config = dict(
    d_shared_expert=128,
    activation='gelu',
    attn_scale=0.177,
    init_std_qkv=0.026,
    init_std_o=0.00581,
    init_std_up=0.026,
    lr=0.00175,
    schedule='cos',
    doc_mask=True,
    train_tokens=395700000,
)
Below are experts of layer 7 (counted from 0) of a mixture-of-experts language model. Rows are named router (the router's row for the expert), up (a neuron's input weights, with its number) and show model dimensions 0-191. Each number is 128 + 32 x the weight over its row's rms, rounded and kept within 0 to 255. Numbers have three digits each.
Before each expert's rows: "mostly gets" lists some tokens that are sent to it at least half of the time. This comes from a sample of Wikipedia text that the model never trained on.

# expert 47
mostly gets: "present", " century", " Succeeded", " centuries"
router:128137157113147095107142148103102104095176190113121084212107089092153142148112095119185100127151156087146118122139133107162091155110164121154157122166160139165150184183101113099130150140147158142148181150076143166133119113185102147068168094085106119109134113111037132108128102122108113173147158102126151122170175114161059110193123156082104113080108064120072105100109133083164109072156124105117144159141049133154182155139067116091113116083141147068178137074142107113146085077118113162128152135194110171111143147150130137124137084129093150196095106118111175107122146149126191086
up0:108141113095129135138191136045135104162122129120120155148149153158154074150109106157126138096177096121116128108131117086115113110085136144173117141114202117152185113189131098143102143142141132095131116127108080133073138152145177137141063129165086144071184121119122096186098105163204170182155098102141153186157102132103112152096119191141115155115112153102153108094132184134177095120107117128188135122126152179073166116109083131150148152160107147141116154128159159077130133138100104142128083036071086129049139105109106121125117063139147098175164139141060116059215137121128125090

# expert 58
mostly gets: " Award", " Cup", " List", " Championship", " election", " Championships"
router:122135176104127105151164092155165123130103147124039113150166166099165152084079145130170169088193136098161086119147118136126187096062134102086139154105080072152192082103183121119114126124155112081139149099109155142124126141094135158151084185086110151101122090128157081094043131176164143068074122123136133175142112105103092098159157125195144122093122131171132170132127138114161178131137130111161156120108180168092147152114115120131108171120172158061133158093167171154109112115160047130103145135080182131125149094173159105112107054099106122107120153099146154100166141136121169185
up0:084115148117109123173095139078107133148123069138090070113095219111128118194137123058162189103091128102139089128075134114090133054152108123120109122148111133103163113173119174201123109125191115117185097127148103161156105100117155157124103123124180142119127148173123180137170167147108109164081134122088195138086119087155132100168146146149110104111161182134044125175121152146147161107112075115156126175132174104134089172156122063129143140171120098148099152136097181120186160165100090139067204117144154103125140069085111138110151102104107142175128132155120143118121072105161112092

# expert 78
mostly gets: " Records", " Society", " Center", " Award", " Company", " Fame"
router:144184182135096130076123114056135146149084165135099124113146185191153140137115110071109108174183126127106102063079114139140108110097110108096108128153024085122114152119163082146145178109142115136141151128155168128170084164128139116172156112105161184126131158133177101106126109133152104071115189156128098096110124091161131089148077158158133121075179126138170165101125180149105168122145089063166144165083149135096108087107113101090132148136195155084153098196132159138172116156105089103168133096135156116202116091187188122094132095117127160127136119122127206124130119128096089153
up0:182103110120147132128136136094151108171142156081106131153130133156127102129141158098180039072075110117116194102124041153130146183104182125122143091119156149068101107166103193173135115115099148110148147165176094173107103097143131081168070121112103119096112127110070161106166121124107089217119137100103138145184178128119180072095159136152136121119132149162131160124161160101110111135112126165156137121126159067121160149142131204140116122167094059125105136081108144108080113126110108142113153093161137151102069079141091157185116076130136129177187139162104135088085165165131162179

# expert 25
mostly gets: " Le", " El", " San", " De", " La", " Ha"
router:080084135149148061146117151139124128122161152145153175057070096079161114180139099165072162135127148120110142167148109110117105063201107184125121158150146183106130142158107125121111098161162153191100124140139078115121162122092126152099087125140141075095111114117152142112144178158130129149124185127161131111144092163149171144106095118090108109099160094085081127115079103149088123121174123135086112136063153152103108131100148180154084160160095179167150119157179087041067195137177119126169127149085086098107083156085109103113139105150137194120107068155171101113174123165128087159
up0:127124172163107108073128119084158119101156130120180131114113074205155085118152139089090165160104065119130114080071111099129139127086080086135114124194122120130130158126193145119107111157151055106155119150164156122069095187187110101078139088150154143124074134114131117169080143112161172112092122164116129101099099165114138064133093099170142056162143186176150178031106192153141164116156147097130163169108157153176147115119089148090116110102132116145129157197112151079171123136151109121163112102149145136197112062120112133096092148153103140117121146142109133129122106175131077128

# expert 82
mostly gets: " million", " many", " among", " various", "In", " several"
router:148120100142182182116086091137175152133198113119158088113122142103092167130167134085131177102063082149114182164131119134216191078105123084157137104091196114172124119137067116187084176128178146165106081116154156113122124090097114127116144132107093128099077088149124209160113095144102081139152089113123173111096115105119143124125135194121170097172138166105108170126074089116135088115135158101084119106168075131128132143160064112118090118136096105154103117136096112130177124140076170094171138131137170170100137064157102124148047160140160134143174128139089133119113094101167113160
up0:090061150150150156101152152120134089174127098130107112171144223160163110136173142120118167127191097110122113077098196064154096128102127085167117157132136172147139092172166100159142118147099112146131130110167102066104118135186112114088098124146077125110116083112075148170175099157134117066102111129151165113162129126149163151134157099067175081193213086135153112087117126099151141104110055099094093151111147129133154128102121125151152146130151110103139167142209074096163104094104106136143135052181127137113171133137113179104129146112100114091074197161170127140141141129086133100

# expert 57
mostly gets: " No", " Yes", " writing", " present", " design", " Hold"
router:093169139139114080099128125155098128125147119154091107151111081131117160168171096087147105074124148087129099128142167158113095163155170094118138147101154108186097125076192162091105162072112101076171141126111130132110088094116078071154112110135129126114159115125122118161188107185109088118140120120085117135158121073143160173077142119110165133139139182128109089099176087114182150125169151107208165135204104126121069165126123124131095111148090087139117133043160092115155129190154083154145116172174152116098215215077125155119152127156126100131132144120183151091094154094121151182
up0:069096121200124134134145140102159131157136084134086143166181141159177126135119110149144129132143105177155159126138057154174171100116080139119094126148174124128154205079160137201148136083152128152166082102145181111118173116144101098108147140084141152096088173153084143126125139166105161065122145169106142153058121148159154122109137106130175081088114140176094092158119129069183162092172116127079047116154152157119144120118187128078162121118127152084104078149108060046142129163129129105096142130113073148129115163077164137136087169057121109160131142086136157152157146110162118149

# expert 28
mostly gets: " under", " all", " At", " during", " For", " All"
router:148150112132131123135071083125096118097127109072197112162168098133064121162100134142182135112115068094054180149125178143163165109136125088136104105138187142127088090069107093110144148179139156136090153139101097167118121118143130091177070132140119161172089134129182180214131125177089109103120135107087111198065129158132184161095154202108118130158125163110179131101094096138194127121166112089166162157092074139111144169137115083108143137148113162163090129125160111096087107131108135147141097117149149099121133131106126081132091150127170117126063065105099159122087141174181102164
up0:098087137122156151174186124130153129111129136092111123100143131160132184101146155147135137146103105154108142092114129162096141123096088146101069109126110159143095160172178147186123111141076148076101126113163114118152134230096100090116106107086109134138090108099039100201118152084040137149147115108165151073150131208191140118120093121126149137105115161147124163111095171139213125129157112162119148157210168135099129104129128110152191111107193115169098106153172087054141128129085107153100113160102108097094125153086108084100139163142133124157122118097195135155177094150091111133

# expert 99
mostly gets: " whether", " how", " regarding", " allow", " promote", " saying"
router:090104164120123118138084143136171154095142111162178085157146103124126138174100097149159147145158127129101162077147148101158174075058159142048077132173151082144084129149105139121147196128137143087198147154160148144149122165146126086085188131108126155163190187127122101145153126128102113067141089157089129122139118098137087103094162181120114078160106091138137152114156137065130065126119145175153168136139157151117172075121111103148144127191115106110144086080125169104129162149136200087142126092142166160089065120135143164141156113172122200126113097109178063090087150086189124120
up0:138149122069040158157140156149126121102150154122151127142130117066156126126076093115136096185128146138127102126177112126114149122104111131233139188091119142109097124162086085130083079137137163096160136186202165134130085147160139151167145173136120151083095120133147170075142105107128185112139135070069100139115157146149118156076179183131089144127171153088080149133139140144123156162152066154160105116166124142106103120107167111189192133115119160069137152078079121095164148086135056087128175139096069133116153094105133087134065107111133118165074166141162144086151148160139141141

# expert 102
mostly gets: "Population", "|---|---|---|---", " Genre", " Born", " Spouse", " matches"
router:122135163110118122213138098129111139202116126100115128099099082101134155155079114125134141125114135102169113090159086137113176086144098121133072139143114137119108160111159098130090125080171176124104185126139191153176143198124132100070139096135029154064153061162163092141110167124126137128133118136172089116081117153135078137162157058199146139173142101135153139067158155083120104137132088070166135146175127145164119120195101183139111148132169173089178151154112169149097146136093114106098091137132076114180117102125122160199113079152153092114098130146162111170119094119164129089
up0:137077115166146140116155121081119193089154190133138123107097099089067102183188115123127080119139132110146161101131077131117135175154123166195142134094124153070094183116199135138155149096153135175149125127136069162135171152131114134091063079117124136136154077189127110131160192093117132105188146145160158154133123120152126071159037123108015108130183138154104095074072140101134116103114088172127082104154107116138103166159171173158131135106106096131120059196125159104131122153093097091069122134140106126135138147104098175135120136148105139122114155160122111124112123176132129171

# expert 51
mostly gets: "Career", "     ", "This", "   ", " Clade", " This"
router:126137166141075114092101116128155170059139113134106107112070088100126165178160059122148129112122068047104167153100111065131120124140144124124143119135185130186079120134086151100157123104150164152113161113103137124142149142175118111063200095182160097145166136132096134091074154111112082099150122128133147090127175127147192130145144098136125101130163090175096111166145080107162107136098203094131132160188122130173148129118103121127145146149131161116161098085147117093150119134161177198161097119103176193099089090176186137119160136181067099140095053132143113160146116132093144064
up0:110104127103135111163095097075123138168172105095140134195135090127181146144210119131110108122033139158113052108118105147113100110158108140147174094072052183127124134148138127151202137159152170119119132097175071095092067157179140093166107130131164123107104112139109084095099183097088167126125069054091149133133137174154136204096115125167154166129152108102192149108112133142110145084169157143160133133128147099080138162197107127162129091106122130184070109117143104090126094138129061156104126127126075135135114113088090129126120142126134131094117166093191131126132081164155146151

# expert 123
mostly gets: " European", " Canadian", " Democratic", " British", " Great", " Conservative"
router:105118185170114117183105111091116123122118162078144101129053138106153110144126185094095114168170120063123121130128130136204097108127061112117154097131162066134114101099148063120141148119145088118125159069110108137128221152124099090112144160115176094180092124157126169097069088116151137108124113134109109093107180111158119115203078178161125152059145136138103079129101157102094121118108158120068080128146154123177106099109147145118113116128141190091180095110130099085150103197084143164142157185151148162135133135096163083173104121091110112197088118089140152131115135191133165145
up0:086082140125159096119127113094112180110210125169124063135093110119163110109139191127112188180147166102140128089086136099141176163130154121127193038154088133140086155172121110142180103164076096145146140072075126163125101082179155187088127144093147091143129120160152120117150146146131126113180102068125122064101101101148184104182132135105160087166112093175116062164128092141148120071142063112151084080074134159180099090139121161086168122121132193161142079147156144122128090113115121110150125114160107117120147149101152167130169124129153169117141146166113107171150136155102108175

# expert 11
mostly gets: " Loss", " Feb", " Apr", " Win", ")}"
router:126133136132136165132145144122118100119196150155132148086116111117111160151165088101131147079107110120158128081073145114190172078137148174125142170154135129140069080144136120132104134118147124127108167180120123177179160162149100134087158186169119083174116116120116060139114130146057104062102090092152121071131152144151175137175068130115124134092171170091168070132164134077170149054169185116078134101171129043083130154103080123155089184079123142113129077158137092134106148111157154174140116110157170143102151147129117143094071140156120091099084105089141109140167202139093110102
up1:077138161150101093161155156117123137165147152144092127217127142185170125109085097171138094126110118123161115105107160070121106142150115124157072120130121138120143132112121142153100120171161111105125120157195154113106155128134113143119095123079144102131172148121139155116118066138166147169180057094110156169084076108083087141112132138115116112172071177074075118121125151132081087165093099098042094102082165138151172057143046167080082166120147133124172120178120136132174131111156136056135140109200129124121121154107106133169137131113152095202155184146070097190134132122121155113

# expert 85
mostly gets: " University", " League", " National", " football", " Championship", " Army"
router:105156157095129117099157082078112156156098135085127152131114179102141130103122151135125079115172094112204069088136096151172100119105063119060133157135071085118178105145174098122110103097147081111129124082154118149135114160082125094227076156106164164085107075174154143133138100119141176103135150152124167132127160128172129094142101187122086171048116168121114142082129150158125175136140069110084118164163197174106115127174122141119150127120170151080157151122148139076181177140093074071154164170110131141163136091159190124108074097112139140150145123138127173138166110151123130114
up0:130057180085057135130174154132158097130087180136086118165139141129168151154169143137146137169155186162099132061134116159097189129131149138125146110140104156128129159110147091101133142098133132140092159095098095139068186165115102114122176163115128155135108128073169136108199084090091080099128188105150170160117106141152135102132111112112139151099124157107122060120136110100125157072138133092121151054160183096069125110145062130115120121088099176144180142183174112118082139122196093092110128087098095142190161192110145120168096115148070061161103126114128184170121117152119109130

# expert 72
mostly gets: " eight", " six", " nine"
router:166151162078153168182127127132103134101211126166184122116093113097111168108159131088137080154061128111178169135059120121142097118115159153167114113107102108152138100158092095132085119127191112151060082150137136112154146111134069153098141128085167108079139162171119150162132100129080109157121120158082108091059090188125200146175076140136094141170135124091117145088129098096114190129126162098057051144165124126191091153094128143133098117055119107092088150145155121117146075117133098127110148171127149181175160103185103092147101153164137142177119126114176140127159165117122136121
up0:175142080107123131113164108199141102157157127093112132117112144147143143114180098116157158070109149160084110133136152171059166129140129097153096129093148178158151161150129175127180073126032126143189119068148089096055123093141122122133136166205136130110121152124122174094108161130107085129128103099115202102092166145160133119121127098134204128121134062141124111187164144120120149077153111055094111141108163124129179136073168118116099135107119123100127144110124085139098099144117106105091100160151079183113134135097093150110154143163071134096186182163138131133147065087114047162

# expert 39
mostly gets: " www", " Illinois", " Ontario", " Lemmon", " Spacewatch", " Michigan"
router:106153123195099130096180148114085100173121128106111137091077125170144145196109109083169096192159149122146079098107103112181162102168073088156091164084076117113083164103155184159121120116124123103152125091118086117164175183106112135131091097179206149129125148110086138159144216079150132055138141176172098102146151116139067088105114127131194138090143156140153152099111162151174086100176036098108128177101119129093095110117131139140169121125159128143161160131161123102141134154092105131089090140128109153111111064141095109130094110090114144166099132106157168070099131135123109103
up0:171148087132113111138151121092084104129072154103133091154133181152085072104092141137183108172104149095157177086131139159084232144041113111192120113101115168133155181128137112087096188158101075119101185104110122110138149080118153119119092141124144094153125109178134131084124132048104104141115131143121118187105101177138226140096067128087173111116146107132072083153171141125135172115127134087060116105108135143106144160144149083148144131132148127147148183124126079201121128082126100102161174132111144124166170152097086145114090120142158116121168128137093128080128139111155097184

# expert 17
mostly gets: "ه", "Gls", "ب", "の", "incumbent", "ز"
router:146137105172098169137172173124081137146081152151182149124109184137123125218097149081131115124131103110119084092132111136098110148139114102132106158073087127127077096142144100144129096163089138131171155132078140139133111149144199129140133090112149160115125088128123146124120155094170107164154156153128129147193168075126125100194118148139076108070212110129159120152164092146176079112169092097170142165106109156153115145108128143082077145137104161124184127174116109127130143165085007114076120113117121127103062114142093121097119109152118189097122103171128201084139171154058145173
up0:187132173108140157094052024135150115087119138080127142186160145090158132097162148140156134077118134123152116184100095118109107079109150113125165134156116119138131150144127149106156129109140119145128118126144119173118108103075128130098146170100142090109109110165096067107121114186175111134186140131120139110095081099120146152113137169090100133115082132149100164151125152152096123176117132035064170106076104147100172109104115143117070134081133112099058069124104132115137096178191223138130176171187177179125143105168115132151152118153135171084145176164146084164086183119118142140